From a checkpoint of a small mixture-of-experts model trained on Wikipedia.
Size: vocabulary 38403, 85M parameters.
Below are experts of layer 4 (counted from 0) of a mixture-of-experts language model. Rows are named router (the router's row for the expert), gate (a neuron's input weights, with its number), up (a neuron's input weights, with its number), down (a neuron's output weights, with its number) and show model dimensions 0-111. Each number is 500 + 25 x the weight over its row's rms, rounded and kept within 0 to 999. Numbers have three digits each.
After each expert's rows: a language model's description of what the expert responds to. This comes from a sample of Wikipedia text that the model never trained on.

# expert 3
router:502502547543534516498516518481499521471482536480515569512473493521479510481494500480499481498482479470468475497488441531524500452517523526500501502515470507602505498507457442510485542526488479513466474461497519536483468463514456481496505494522424511496487521522491497523478523524490527501515466500515531520505445506490555530529487469519
gate0:516518482477499500517498527510492512506507501510464516499490511483468505460477553550490552541540495483458502489462466507548487480526502526519472483494507538508491486491491482512497530508485488509520442529503497492475489483443513576519487521566491435513515508509509512546479478552505525499504520520524504496507499486475483509504527521492
up0:500470518512522493519475513498491500486468447457490471486457451533506506488494501468507514473536481514482494500490502488455544465467502528467527506555529496481479534508492475503521464481461498471450529492481525465528524479479508527522506524452507511523473449507493479475543492475458496528494492470470472475521530461490537476492520488493
down0:464499477486450476504500473481472516476488533488529521500472510491536486488518488521507494469509514473501497496523479510551513477511538523470475524487505536529481504530497512517464493527514510477439493505470503515469508475489493524521472527509480482508482491445473507498569511501496518524497537483507494476536496448464509496569523525503
gate1:553481521499514515526505505452506506497509535476519509486540465480485531508460468501507505510490486464463513523475494482609487542512478475493509459539427482532546495471533535515489494499470540473510506501498503514502497487467515460533501504512545482536517505465535546528487494532500529518515506488463502477501498535442506498495515488485
up1:517500501483469507487455510480498519504521515529493543502550472514500552528482495511483504492510490483461517511457511480609456512537495472521504497527456494514545465504499462451485462542500499501511491512483499519531499525472506471493487481513565453502483452511528501512474482522493510506468484525450537471503492497473461464496489515490
down1:454501501493501495487530515500509496489488501485491515514474519501520523494487496440472475485501500534533475513516473508467541483505543512476516531462579489510445510541464518522517534479530515467470461459518479444518461506490455545483453527513504537488516507517479499505494519504475482510509513456520496515514525492529498518492505506534
It responds to: Indefinite articles and name particles (a, Le, De, der, des), plus table pipes, line breaks and numbers opening table cells.

# expert 8
router:499474507527546494517487534510487524477495548505471525461466473506506548499461492483459501545512473490511482481480445524535538476539532494488506511515511531552487484529491441521463508530454497444469417475500547493432478471499508512498509534488494496528474453536506516543474503498504498509448486479498508518523478502485545518520464467501
gate0:479560491503497514478470493504508493481494494487484538485495537474478483497477561518487540544533474456469490494483437503563480475533454514474473473483489500504498494502496475502466509513478501495519457478512486514459485493450535557514451517532508436510470522532502501487489498591482519502515479506513515511501508460468462501507510507489
up0:477491530492533494533481502488472491493442452471500518500468487515482498489491486465518501464534449488470500496500487518429531492511513502466511501486490488480481549501506497491506494515446506475493556497475501479509524511515500506510507501477505508521477486515499526479472461491492498546507536504484471520515505440502496525504544501496
down0:513484506498510483570502486509483528505486508479508515490487510500533536500533485530530474449543518486466527478483489507545531476464506512490507514486528528488499488497512531518465521471486518475440466524490488492503507438512509526470524518556531448478520489468516498510536501515514480496489508526464493532502551471441484502526520572520
gate1:532499517478496500507501528453490487514518541476489519491504473473488501521470483519454514513501488474471535504506507479599477549516460493503504483552409470516557496480516489536497466488483518448529507505489475531523532490486502446498501493517518455538516488469528514541488480520514518500493502501493498505489472521469500507494516501476
up1:532508530475476481477449516485470479491533541499501547517527464487470510551481507514491487494524493476471555518456499502583441495523504476479503493554489484515507446534486431463482461522489505476525515513495489522558471507437488454490500473521552461525486479496527511525493468487500522497474468542487528511502463541477467471524498541520
down1:454517530507473489460524485489507504475483482496523485486444487511525541504499503479488502518486487506508491507517505514466529481499516496467537518429524502510468521560462537498499544506523502492448473457503477451533441481488460539476486523488465526490540508539479460487456530497500508475523508460496470520506529489518491495501486518518
It responds to: Digit pieces in years, dates and page ranges, e.g. 19, 24, 09, plus time words like century, year, minutes, week.

# expert 14
router:540525512513520491497482528500512501488496537480488533462472490555469513471483497479501478488483502474496470520497480506535527446491521544488479543500480525561521509511494448490451533495489483489488461509480533510472480470496463515496531505503449531551476499529481504512460545512497511473514452510519493526484504497519520486507501424513
gate0:506554461503489478488467521475506499520475492490456519468486541474489513497476552477525546563518483533468483508458481477564500490503484515501476515514519514501494495476443494546501526520494501510541437519535469491462500500456514551500497521525518448487519491532498502515505490533514528528499446504514504493498509476494489534518558488480
up0:480466524458529485503481510515512472510482475493485493527462479491500506506507506463507474479529432482470519475497492538459519495506462497453515521535472495473508516508498466515514488453496489445476522491484528472505522447500515506518507503497479506519459490473498480454526463502458474537480545504508461491522519470500522493470524515488
down0:491473505455498498494532470476503506512484522459493497496475506511545514488514487470523471472506538490446512444495502534524477495503511547484504526530501501510513508509503514531480510507464529470444483510468470541515482452538524506505498487502504497529485498504471503471532491499487504474500510494524485493496513487477495482557531554487
gate1:551497492502507490504490515451525495511513525490508510516521463468487523495481502500486498508499479461471522508511498481633474542508497488501492485555406475512557486481535500482493457493463506474511506526494504524496504484492520475520497488519518462524474506467508516566472507529508516511508488500495502496489490520471494479502524492487
up1:516486519490448475489502497479497489500530526535489500512540454510477542556486500488508494497514492503458533521462521501585480504542476464522531505517469474509527477508509442459509445510487498487546494518500485511542495527487526456494488498510537481502470470507517507532488461512520521526457497521486540509483485524495464470510496508529
down1:460538501492524516477528495537512487497485488476512508510474516500544497497545496488488495466500505489525497481527497540436521460525515526459517521463561534514453521544459528506485514523500474484454468470522496468503481484490474540496499528508496489483520496527482480446509522497515474521493519470490519542510520475484502489520475516530
It responds to: Verbs was, is, be, been before statistics, e.g. total rate was 1.9; spaces and dashes in tables, election results, chart listings.

# expert 13
router:519489534521536491523489503470498480491499505520477554473491472507462518502520479465494488525498494487464479501514463520516499437487514528464498514525497532596485462522459460523469499494489513503504439513490507496494497509513445493489487506495501511495494462484526503525459507498483508509386482505490503497523484496491532477515505457550
gate0:489530480503514498476495507462525521499498512492524561482521511495500531482489544490482547543522458485482523499489501483521474488520474568527476481526509519495531517500513485550492514521501507512544450501518489507452511486468493556486491497565462449516513517498490504514488495543496506536528496518483495521482503442488509530508547495482
up0:489477536517519506570494509523507481458441485498475467511447495514501484501481517466507506492525478491448499489532505535460494491467500466493519502461507504469468541515488519503509488476498477477470535520486501493478492484495514520529509527451502493519469499518474512500518472489495521488495514485529474487520534480475518520513521527478
down0:496515500433476492499513496492515484456465545504499476500479514516519517500537493463506488465486487478445504466524485492516511488496489560460507502509488504536471520505518501557463492539445462487421469499504486513483465456501486514489524521519520511490514525498496482494565480515476484520488495499474473485512492466500484512535475540493
gate1:553496530506520513520495513448498539516511540487501516477535467480501520509466484503490517501499504478478496528502505464605467529506442472493524473527412470523546495484505479487493500492463514478495469514488520516503542498473504458498510478493548476525495508446542520543511497526494526519474482481488530464495482525468512506501532494498
up1:529501512493468505465487500470499518521521511539511528516538467494516518556500513522493513478529504495504517525463520480587464495507468477524531518513458501510533464544489438465498455533490474494521496520473540542508506506459541448474498474488553449499491467497551497528508497495496512505449489506434564470507466513512481500492519538504
down1:454512521493492495473550487523477504476479530483486501484480533506516493482502486464496495497498508513521469508482496507458556523520521526469499520465529508530452520554479539526481531472512507457477469491533480473501471493505469538489453521519492506474521516533471495490499533486503482505533500465497515526520498490493482495515481526489
It responds to: The word from, plural group nouns (members, people, children, forces) and common first names like John, William, Robert in tables and lists.

# expert 6
router:494496523504526496503472496516482510466470534481443519480493501513494522508444491464510512538496490477501490477475469472524540491491520533493478518509488493550495480514490478490497529527471515493459458464486548524464499501517471476486506504501525514534465496530494488523472496512511476474453502477513514539479507476503543544488475457518
gate0:465548523490487497480492515500514507489502501505463496499464549504457521476482552517499574567534462534473511503481470490521500480523462510505477480502524500502490515492520493521486542502484477500521449489532465495488509477455516598503495536533508444497497534520477503486510491523501509503503468543507508514517516450488524513527500506500
up0:487466517504502512528484511508518513484460490484534484494475478511515521517473530459482499481534480483444504531496506508497516520491494481464525517495477498495474537517487505502537442480464476480491510503458538477498487472476512516545512540454516519509480477522484528466503473504492516496496519494491472495524519471493492491463506486503
down0:511482524488488470528500506501510537468479551474521514501536508527547498498489519495531462466511522450471527466488487541495495471481512532502496516474500467531505487510513522528496537515454506499451515531506493519498530439482451512475517505538492473538495483496461476497520503510547489488510506514510496510519514497460483507520530538515
gate1:547484505486520507534491512444501493529506533493506525460517478500490515536478476488487516516490490491467516517499499497603485522526477477490518483523447473523529480490518499485464477482463518467529500503500497516492530499503500467496528520504531492554482514448541522552484495507505541530491496478489531495533479527466494483505533477493
up1:542503503468484468482479509481497512515507488518524524515529469513506517557522517502489505483512493512492545526441511500587468533525502473504509521517468500493527461530509429457455449534492503475540494502480502538520507509487534466467498505484532459532503494507528498525501504509507512494444485506481532518515455507510465478504492504509
down1:469501503488488497475525509542489504499480515493498495474476493499545499493500495469498472497483522499527493532501461490487525502519514548482484531489570506504454500558474529533528497502514524488448445482513498459466463475489466537506479530512464512506534504533445486484494532512504464504522538502489483522504502470495491512533482503507
It responds to: Subject pronouns He, She starting sentences; unit words after digits like kW, hp, million, cm; letters inside codes and IDs.

# expert 11
router:512458530490532524537490494495517516465445499517481534511520458507468518482480503510471461515486468492477461471510475514494529475502519524491468508464488532604512494511461469523451505510506508442487444445504489528482523501497458507534538517528512493527474472545478549530502546521497522502494504482516526549518502473518522496527499488535
gate0:468525467511484523491484499497513550481494528520455498500498545490488522499480571508486537526481487539459490493490461498559482466563456511519514481530500524502487483489524500499512511523468487507514457486526475527498519500450501557529465543547491429512500496534501504527485504540479504486488488492478487517498519476474502502487534502475
up0:466492559506504436519512503485482488515468488489498467515489494488516512482481531468504517481508481541473508475511467537474505496475491509462490500497504506465477558491487496486479475477481502483507519513481534469499524474503510515531549529449501492521432449528475501490525484466461490515480509507463489476494527474502529522516505504512
down0:477479516455494507483515507482484490494491504481525464495494541465538482507517488498525493474523522442506489467474459495503520491445496513488472507528490520520486516482525538502477505505456507498435489475517535505498500430520468517473514509536520486509502531471468489483513528544510459507513524536517463510493509481481490469524484568528
gate1:538501497497508493530491507480489537490533573478524491478506453488463505500480493518499531511487492473469503537504486461592492563481469495493486473538445467540557480502527492508474495486455503448501492529494519511489506490495494468528555482518538476511482512468531516534481495514505540496510474484496516473475494519467486506520550480486
up1:502506490492468497506488487511480505501516520514519529542525460483490516545500532551487487489518499498472521515452506506564464510541484479504518497543481486510539435517525464444470466528481503483510505521483488515510486485506516476497526474538573474468502459528513475506503493487510506511480471529503554465494502521503497470502510506538
down1:462541507483502521501534530520487510482458513494446531512462560511538479491513486485468478477491503499526463480505506522457556473514495528480522519485546526491471499525481518505488519474506480503449467465513494483489472478487466548469483501497473500499541521522454495472495526480535486515494520479516490502514491490500526504513491514480
It responds to: Section heading markers (==, ===), spaces before numbers, and century prefixes 19, 18, 20, plus word pieces inside first names and surnames.

# expert 4
router:518490545540539499504509500479478535472491506486475523477503443501485533501504466460480492501466494474498471497498454500496514495499502520499464507515483532564525532521492483520497513518466458462461433474492483505469509484512493468511512512509490511502470491514448534507493566503511480438465465477535507505530462461511519518541503479528
gate0:548545503528486499485466511476499524453520518492478535479459519452482517438484547498481557559517488542458463490482471481535482483530505504540439458517493497512509497501495499547481531501477482505505471485472475522464485502451515570513497535539484457514492520517471512497500502569526482515491488526513492505498520474499486522509518519509
up0:487521511474523478520473524538490479507462488491467509488467488508482515516461516458461499495514466503480529493490499504477504516491501510468532498494535526493459536506484483488499472471482506465483516497510543485530522469483477497541522510496524450538461468520519488517500486475499515514491526514496488496525543484517516526483496482477
down0:494475508489468483496518517528498543481526520518524485498490527498573499467505505464487493444539545433475493497509433541498532481497525505524504495508508510530492527492515505512466492510458506520460485511445490527488478461499472495500527529548533460485492500472461480495530504509517494496465509524491516526470505456474474469555541533495
gate1:562468527519510513511512516467503497496520537481508525481523474454482503527455475487478506507505490474464506513507489473622465524491462501517500470557440473509531488500524502491498460487471517466520513503502498524514524475485508453526524503484538479544494495463542549577473482528519530528498513486470518477517502522464500485504526494496
up1:545507500491465505480450501486495475500527524525497516509525449472508513535490503518484495522549512506485527520471506476604470491531485472520525497546470469512524450515504454479485443535525501463541494522496511530552489506471500458497491503511542464516478464513555498516498489492502517496470500518478552480483485516501493481523521527525
down1:452524531469508498482554511511447484454470500498485517481456538499516492499498489476475502499513497497515470500516474518446515503523515518464524502465564524512439531507459503544475496464531496466467451478528447449502459503490458543505439503509478520508510517494451512505482550472505502509499516490496506510501503484489516518520476523501
It responds to: Function words like that, which, of, the, near, within, located, especially in University of, United States, and taxonomy labels Order:.

# expert 9
router:504491508489514544482528510506483498500454575495489516453484494513502534533455496467505479509538488497516465485470460523518524469476508485474508522484470544573511515492484480523470479494477513513478425469536501489500478504530491510498511524495503508489497516499484521510489518480506502438467460492543528521489496474455495511535522457538
gate0:484543487488476533491494518476503509510500490519495508460478531469514502466502532509488542529522463544478491471485476489553471477519480514527487484506507492503531487485461483514494528522468501503525434501535489488436507485423528583489462545559502464516503508507483518502514474548511516479498484504511515470485495472492465517511491516511
up0:473501510504517458508479504481521469474437497466459499534446460504500513495521509483446498483536495493470492480497488521458528493487511482454516490499485542492441501521495502514550496480465477494501531491469510502505516499504514492521531515482539456514481464483514501486501494497479491538475536476468461488511540452515520508469524506515
down0:466495508479482493518522507477482503484503515492506522494518518506545534488507515477525475466539489456460502476492476499513536520470508537505541514468446515533510495512525506526499515498447499492432498484460483524508519438516499492477477518518480467502511517473488496484521519499509494527483517485540494495482516455470491477518494528519
gate1:539478526517503497533542504483503493505516532476509504456531477506468496501483501505494515529501483474457520536516501482593470538500498465504505458554428449524535486487520505468499488497467511453513494518512504524500518506491502454505498493482525475545484511474518501536472506519491542506497452478494488504491502515446514489514522504513
up1:522494531485476501487481529508519524528514505524500509532549477518514516540495526549486505480533494457488539541476526473592458509508477453510505531506457489486529475520531425435493462541513491477522496528486504515500474533468493462511484531511533493516466472526508490506484476524511527515427487500490514491513459501455464511500504513531
down1:476482520485488481493511500519528492480469486512479518484429484526549479501480501480483462499467492490479508491509464504456506516524498495485497500477559481521477524509493524485462506487507482479472484467490491466488468482504472527521451529530497543506511472506476471450481522474514515486504509477497477515524505523514512499499507495494
It responds to: Nouns closing names of periods and bodies, such as career, season, War, League, School, Age, plus the year prefix 20 after in.

# expert 1
router:517466525553581534501488529507497508502488525507467496467502462507482543461468483494512505545509481451503475484488440509533501489475534532453487464481487542553499504550451505546482531524485489501497436492485526518514507494485465498477525508498477490540482491504458519524488526502493492505480483507515489521521456479507530513508485475488
gate0:477547500515500487465483508510520547495501515490456517499501533487513504448478517481507553529506439501459478472454463495555479465529486511524481470512510519511510521493507473535495538533497501519511463497517474524472500506473486593510481501560478430514475504527471498522509485563498474484524496518480494500482514460470508517517538530517
up0:485471509496541488517514531492504466497451461509531465500456461499500522511470514456509498495526469509493519525537529537455528524512499458492495520499527504471471523512480501483522462464461508481487529488501505477497508470467510520525504531452515516518473461523509504446523494497505501503460496486490488501509526456506524480484515475479
down0:476479480497475464520469483486479552448497529484499490515472495475558514505528492475485440484539543479491508466504473490545524496485558512475521503503495525510478451525529539497460523497466496478437464500481507496491519481515478496502517482562493468519504507511471514496510508518538494498461532527543496489512513450444452504562504563519
gate1:579483509511511487508514522475517520516514529480513516475498464467468515500469485505503498513506494481467526507525502475623478519509460489507499469545423476519552470487545512508502485469452522474498515524490494527515494487480523458487521486507523476523501499480558529549476502544510522496507489486482517477507496491470487490492533508492
up1:563504537488470482488475495490478497507511535540500536505549485492469531559506504519510481475539496474459523526471516512599480482516491472517532512531465476508526474515494462465485439520505488492538482525474508518515481520489536441494493508481550473524509462493534477521518511503528515500453507497475563488522481535478481466503503518533
down1:451508523472510500482509523495511513485490501497517516476453528526527486451532514500486480462504510487527473514476496500447557485514515513473495496459523485510465533536482530505496514494505486468445485481536484464494464490514464530485472513502463538491500534533464478479473517501509487502521490462516498522522509473513512517507484502491
It responds to: Past participles and linking words introducing a complement in prose and tables, such as used, called, named, known, including, by, in.

# expert 5
router:515468531517565514497483530512502497497472516495503513485525493552507529482495475484456478517492476486484492493520487514536503502520517511456441514541516511532484503527469483515488516523478478489484444488522539481497444491485471522518524514508479519549511506468479513541490522506484496477501491484500479517504476491511565479503503452490
gate0:460541477503492502485458541523505546479499505478517483463518523484511493475466523512526569568519454513465515486461497497552504493523491538510499483531492517499499518489530511539499492512483493505532448502499477503442491470448532570503485496522502478526490530502520502510470500515498520534490503494503518508475480461492478506478514512493
up0:502476519509525491507488533500500486508460460511482475510491490512484531491453504455471496496532464501456506530482499534469522477483498484467548503502458497487502548501495500510517477503490470502475518485476510522490491492507540513513530494486529513507464495518494509486477474495490502521515500493490476479524506446496499502484513499475
down0:516461515477492465509500485493480531505485511511502453477488529480532502505521512474523492481504537482454468489521485493502488460483522532496508483505471504471493496474487549501460497511450515498457494492466464517457549471486493470479509493517491488502477464475460490485514509519529469492479500524506508517512454437476497489563498544512
gate1:547505531520498507510525508449519507521514549505517498490541483497461534515464481500483498544492514466430490526487510486611471530540469469515515466545434478510550503525521523509473486509465526463498499527523523534499506494464505481520490482527551483529506490484512494538495516537521533498501475491486514480501458525467528503518504494487
up1:539496515465461499503479522473487481501530512527512519526550485515487521530486508505508487483525504478468532518471514487574475495523476450510506498555467502501519453557502449474481454556538475481537505536475527523511493503482529458498452472513541474534488463524531509516470483513545507514452480515475546461500492533477473472499498504514
down1:448508484507479504514497489497499499462498476478501505498447555503510517484524530448488549472510481479553466492506496518453525507519505503476531516461544495503465530545455498510505527489458513499460473470495487450519477489502484533496477500500470528489518515529467486497490502487485498506533508459510540502537526459512487539510511503507
It responds to: The word and and commas joining list items, especially in sports statistics, plus markdown table separators, semicolon line ends, their, such, but.

# expert 10
router:524483524539541524497524520518514500474492509517477509444482505490502531491478473507490520548475478505480456495504483530549549486502468495491491514537468510583508478503476481526469515558434522478438464494505470500477489450488485510493520516514509501524511467505498534530482535495514495471441503499489520529520485532499518490546496430498
gate0:503552519520490507464501520492496525483503522498506518467501515487492512503475521522487559528506475510455521455468470497526473472523476513525471466527480557505513509520530467508475531530466535516542478491499476508483492497424491605482471541539497454517498517516483530511507495525527471494502517492500499499502529474493504482519501503488
up0:481506502483512482501523525535518473500440493481460477533496468476489464497459522469476490476507507480455528518509505535466510505498498516474525497484474506489498539493527499517501517492475515456504546458471510496487529511487505494504518516471514488538470467500500503500526489488507519515513539503492477497542520478515532501519515503500
down0:476485526506466485537525508507481478470512522489480482495521496492564517497518559507521504496542538506461520471500524525542494476461522506506465522487475503522486498515519501515492488503434503473445492515519475548508489469465495502450530534547500455508519506503483471505499474499504484480504531513468497478515518476482504480509551537499
gate1:552490522505507485510492522459510518500518523480517497456540458487483491504470471517491486530497505459454505532512500486603485533510456486497499451527447474526542483487514498504466479487506526472519501516510525513493526489501486469515511488500543486533473491470543518552493479538510540510522511506472508479505477526476494476510511484480
up1:552516512484467474489484513479519498493524498523501510525549462492489516549467503514460495490520508494450539540485495480568487496545487465535519506525463495504532436551508455456473479568509494471539506510484533538520495505497503457480504494505557463495484476518540480529518490500509525522483506544458530487474477511520481469485512529497
down1:432519525497502511469554497538505501458480503491490527495460568513533491488507498481489511491490495513534478521514490506458550483514523522460487514462573512512438522539465528537507515483524501468463459487519480486518473488512479541480455510495473521478526524514443485471472541510507469507507511452505504528541513496517490510521502530513
It responds to: First words of place names such as New, Los, Fort, Mount; verbs like served, set, killed; word pieces inside names and coordinates.

# expert 2
router:527488545552546490541490515520466520453500496503489554500510489527486508513468460437498467535496460475438483485516448492526542451521538550494466531529496521541483492525496489532480546513492496477491447478500516479482471476475467479531497514523481511512508497516509519495457491527497515467467454486562493512513508493495476511519500456499
gate0:465551498501506504504480519471521514498532526481478488468519494469478509491491520506473519551506479512458530498477477514535509472526524505528478448488519488504490498519506499538484524482473508507523457519498472503471481487427527562506483522542488444502495476509514535515489488534505502505496486527498509522482485458493470493502518497458
up0:488460549487505494521463540506472484489475447498506469529499495496509510487471527466503517515511468471449504511466507516453501491503508486480480503470469510471455523491487488509511495500455494491479529504511520474495500485486502491526542501486538501527501460523485515505491483529471514546473524524456479487503492484483499536518524502481
down0:436433536488474510480515460500486505465469561496474508490448498518518502512498490484479492461496537497462487463491438497546511465470508561489481471516482528527492473481515498480478511497483450470475487506455485491504529444475489457465515517533497489485518487484493471473519513541525519468461492523530475531500502475496498551545485585506
gate1:566482531517512488508513533448483502505496532485506512466516474489471509507491491506487514511487494466476513519507486490595470528504472468508497453531428479523564490506530515491476511511468542485488491523497489534515502505489508457533524520516536457533494504483540525548470486529533554489501488478498500502501477527465517495510552483498
up1:548495514486460467491482504487489497493519511520527538532521452508490520538514498515496516490524503465512532538464507502567464506509484476508500510528465497498526444549492443462473456545505515470548489552485487518530473529471496463493492492510559435538509476516535492514484475485553550508447483530490525503493483518491487489509523510520
down1:470520500460518502487505505523514526481464504491507511502463516502485504458519522479485479496521498488545472508484489461441516508520491522482521539465559473508471520527475526497502505501507518492479474467499476457522477483451495555508433537485483514482495521535498493475490536487507484517475539488468502524518491486521529534522522525494
It responds to: Sentence-ending periods, closing quotation marks and parentheses, sentence-initial The, and pipes in numeric tables, e.g. ". ", "eye".

# expert 0
router:501455548544551503507510516513485548460500552509507500492498481505514530493494501502524462495518495513496471485482443508495525479527538532456496547546484514559478531502469456493482540563482506487471483492497507507476504437496475508511487523522493508528473511504488499524472531534467516453486502482534505511504501481545558483493508470517
gate0:504536487511487514493489527510522554504539516474466509488488481493489496474474539506483516561523468514487469492462483518523457496502479516492498475481537526496509518514506501540505549486510477491512447526507489507454463512461505538505499533552475433502506511470477491518489482513503485471513524524500487470505510456484511505507523518510
up0:494500538473525491523472550529511532510440462486501466505476447536483488495477482456493507463534452491435507484503529510469516521524502499489539539479514466476476563505507458502506496465485483495500531479489519471515483479488506507538539512489521489513449494504472484466511511503480527529504504475447498505545521485522503505487501539510
down0:485513513477449459490501463470491521466512535486516511509464523495553520474511545498525486457505501480475482453515467497541502479492503493480484514501492508498492498519536529487478487481496483474453474486450481468445511456490484507491542479526505520471490504471464481495494510541508517528503510513474461493491498463490489459500503534505
gate1:553491526508502513498508486444471492527503549468536513518519447490484521502455475498502479492494482467494525505524494495601479526491476485496492471547432478525559483511501488496476480487482521475514505515472502526495514451482510461527498504543518494535500503460543543545490508537501545500502493499478505510490492535470507475475535491484
up1:506517495514483502509483499493509496518504554522503502549517448485505530545479502516485481470528500473493498517471512489611467521501479490529520505536472496502546451526494447441484455537506491478522497517492521527537492536483524467493502491503562455529479457513535503505496476488513531509438476506478538495501481517476470484510501501502
down1:463518517463514485477515509536507462466482516470504523493451530532532516472508520468468491462495519500507469510510500495428522487499527505450524521463555517502451501527502534527489506473516487486454489478532480452508470492502447532495457500510480504508525522525455494490466542494518505511516530490501511554520527484499493509536495507516
It responds to: Function words like for, after, would, not, should, and table-cell pipes, often following names in credits, sports, and award lists.

# expert 15
router:519487510501528517497477486520499486487501542493454514497485459490449528451476485468454467512522471495499510485478442515513512462518527489501492496534490553545517516524462467529501492517511526477461431489479541490482471484479486520517495501523525500533479482481494495565463502510477497492453470475506555524523513483496555478511506473511
gate0:512536483500480494469480518486525540480525524495473498480470521488481526491470526512503549574534455513463506492489455476528457467531491529547497469547502516523515483490499481545474503516483482502552479507515499490464471486470530579491486524521470451498492504483505495511479514567494509501514497507495498501489516464462484542507516538490
up0:486493526497506493499505547509523476489466458468500462518434445501483513477480503483508480477515494508496474524491530500455522491482486480450517499509508475494471567488498502476502458497501484503479532481480521491473521474487505511554534498471524508519466487520493494517530476510522496526498533522454460505531512484535507505498530493511
down0:466533506492490495498538527485480516462522539486539503509473516490523484484525527502503517492532512464457507448513467521498540498474500515467511512453528516508511494490502498506477513446472498475464500502463484506485486430512500493445529465540559473461491472469494486455517502509506498490498545474511475490491497453460499518555536533504
gate1:544507525531502502502523524453481500517528541483502513468536463497489514514477468489486496521496501464483528510510501483617476531512467480516488457552426469519551486499532498524489496493461538488518495497474507517507539508489487472503485488516526494554476504470534517549455488539507519513487491489506510481494487518487489503501524505493
up1:517520508507460481495518509473481520524502506537511528498519462522504548546505509506485518477532500482481517520466490485577460498529469462517508521535446498508540444543539459466489457531475474504522474518479529533541484513488518460474492477491545474511457471527550500518472487495524517518459483493466553497496477522518445484496518510521
down1:459512499498500483500532511516489494497473521486481520496460530501550504481500511462509480466486524498514447524524502523476545506501504519478535519468541520497449541543473526499505512494505532480452464503501493464511482475495473563504475542534469522515527500521449496481501553504495505505512509478466507514530496487488514498510507496495
It responds to: Final pieces of place names (St. Bonaventure, Moradabad), infobox labels like See, Location, Coordinates, Website, and of, the, there, this.

# expert 7
router:495454538528573520529527537484492520471476489481487563477455485509491520497464506467491483520510479456486500473517452477522524477489527540507469538534505523530497532534460478513479528509482495511486477485536509502499483444482469491488527524503495493533467481516479509521506502528460524496492475495515491510527458457497548504525507455485
gate0:485510520490506493517485573501517491511503504478483524485465476548491475480481523483483495559483484514473478498455504477533506495504503541506487455501491508509468514528473464509506532479488506504531459536522499506488482463438529551486479565530500479515498508500504494529504510560496515513515488516478488494503509489479538521512513504491
up0:501472537470501485500497513514515462492485460502493497467447459523509520513485510497471499518502464508463494536501518534464512484469507512486543506480476507489494534519485455501504518485505505495494538475491553508503496492487517495526511534492512498544508485517498495500518485489471503479488508519494488477512525473495501488476503495475
down0:508540493486485475508476482480517523463491523483508543515498518505536524497526489486541498482514533501503530503495469485515551471520513499489467518507520475471487509535484503497484477501490530520434491484482451517466535458479482502489497494524498512493499525500493513498563504503503509497492518484501480561471468454481477503557490566540
gate1:557496513534494477501521499456521506528509526499515515486521470492501525524447470491489501494486496458482498503506478484589458548496465498487483477530437463518551454495524510496483491497479531478518500544482498517510499495487500455524506499514504482535488508466523521551482492546505533533507512490477520495494480518467491488496545511496
up1:557517511503469492498493517497505469503511548539505507545519475490512527556481485518500505483524480482468521516476511495585448501497461493512516544536466476511551445537485425441483450539514492482532501524472512512555476521481497455476465503489533460525490461503541489522497476483528516518456483516463544495504498494464491480536511515532
down1:470530501475523489491543499513504485484453509489512496441461520509532505456520497499469495473500499522528482503458491524448566504525514518448518516443537502508445521526480504534480515501492490483463498475545499427506461483476460544494445507493483540493512530512450465488499532483529498485518514485494492542524495468498520503511479482536
It responds to: Commas and subordinating words opening a new clause mid-sentence, such as when, while, because, although, whose, having, His.

# expert 12
router:514499495510525514495446524502478494458487497482521527521486471527496508471514507508479493521502478495487476498473446555516514476520497482500465515531494510550512476519524494483467515522502469441469438486501526505502455479464504521475489508499470538496504512494479512493493505492480492485455480492499502500535521503490505459524516457515
gate0:473542505523503518496477525515527503499496503486481508489482520484484490489488529489499574504519433509483472499450481513540481463501454506527472494532499507500519492478502491505514548518482509505505458503502499504487494502429497556476494500546517456485479531502528519512497476556518529497491505494511496508508516466461478512523508506516
up0:499496512503500455522495541528510477503440476489476478520458493506498510477534512464494483479509488474482519478497536529456514512499516501437514493512536489477492532509505493478525505468489488493478539521494530485494495486486514481503558511470532500508460495488489458487508499496474486521503541469479466492519508451537532495510528515495
down0:482468524475501484521497517487462519465494540517510505510493552495519521503504534519521470462526484481417523491495502506527504444486515500519505504494482489503511495516537495505480474515471483445426487483483477531516527458498494505471504495529494483518503480486452465497518473548505482549496557507509437491516481468523488480552515540506
gate1:526474511512507498502495520466496522533524546496522500477527449491478504492451494516496515518509475465472521522515477463621468516505456491490488458535438460522531495513523531511505494473463532475509499518487506496510507499478499454535494490515539474529515529469516512565479497519492544521516496484483492481494501514481497502501548485518
up1:527526516478452506488465487491506539503521541526506511517521453523499506523468521511491523489523488488479542518483481474531458473508484463532499513536472487509519469544490482445462462503485504477531475525479521493491458501492518499510503483514573474493509498529499492526498481470521534511447478536456512521490494520513468471500503507534
down1:499486518475505476477511499539507500463439509471486543479456516509549525485493525482500492499506497510500468502530457519465520505522518499456526511465543524489442531554478521534489492504496510505479491477493509473510487468503448543504463522489505521469517506507454490505495525511497464531526500491490488562517513498489490499507481523494
It responds to: Inner pieces of longer words (decap-it-ates, par-ach-uting) and common nouns like water, music, vocals, guitar, votes.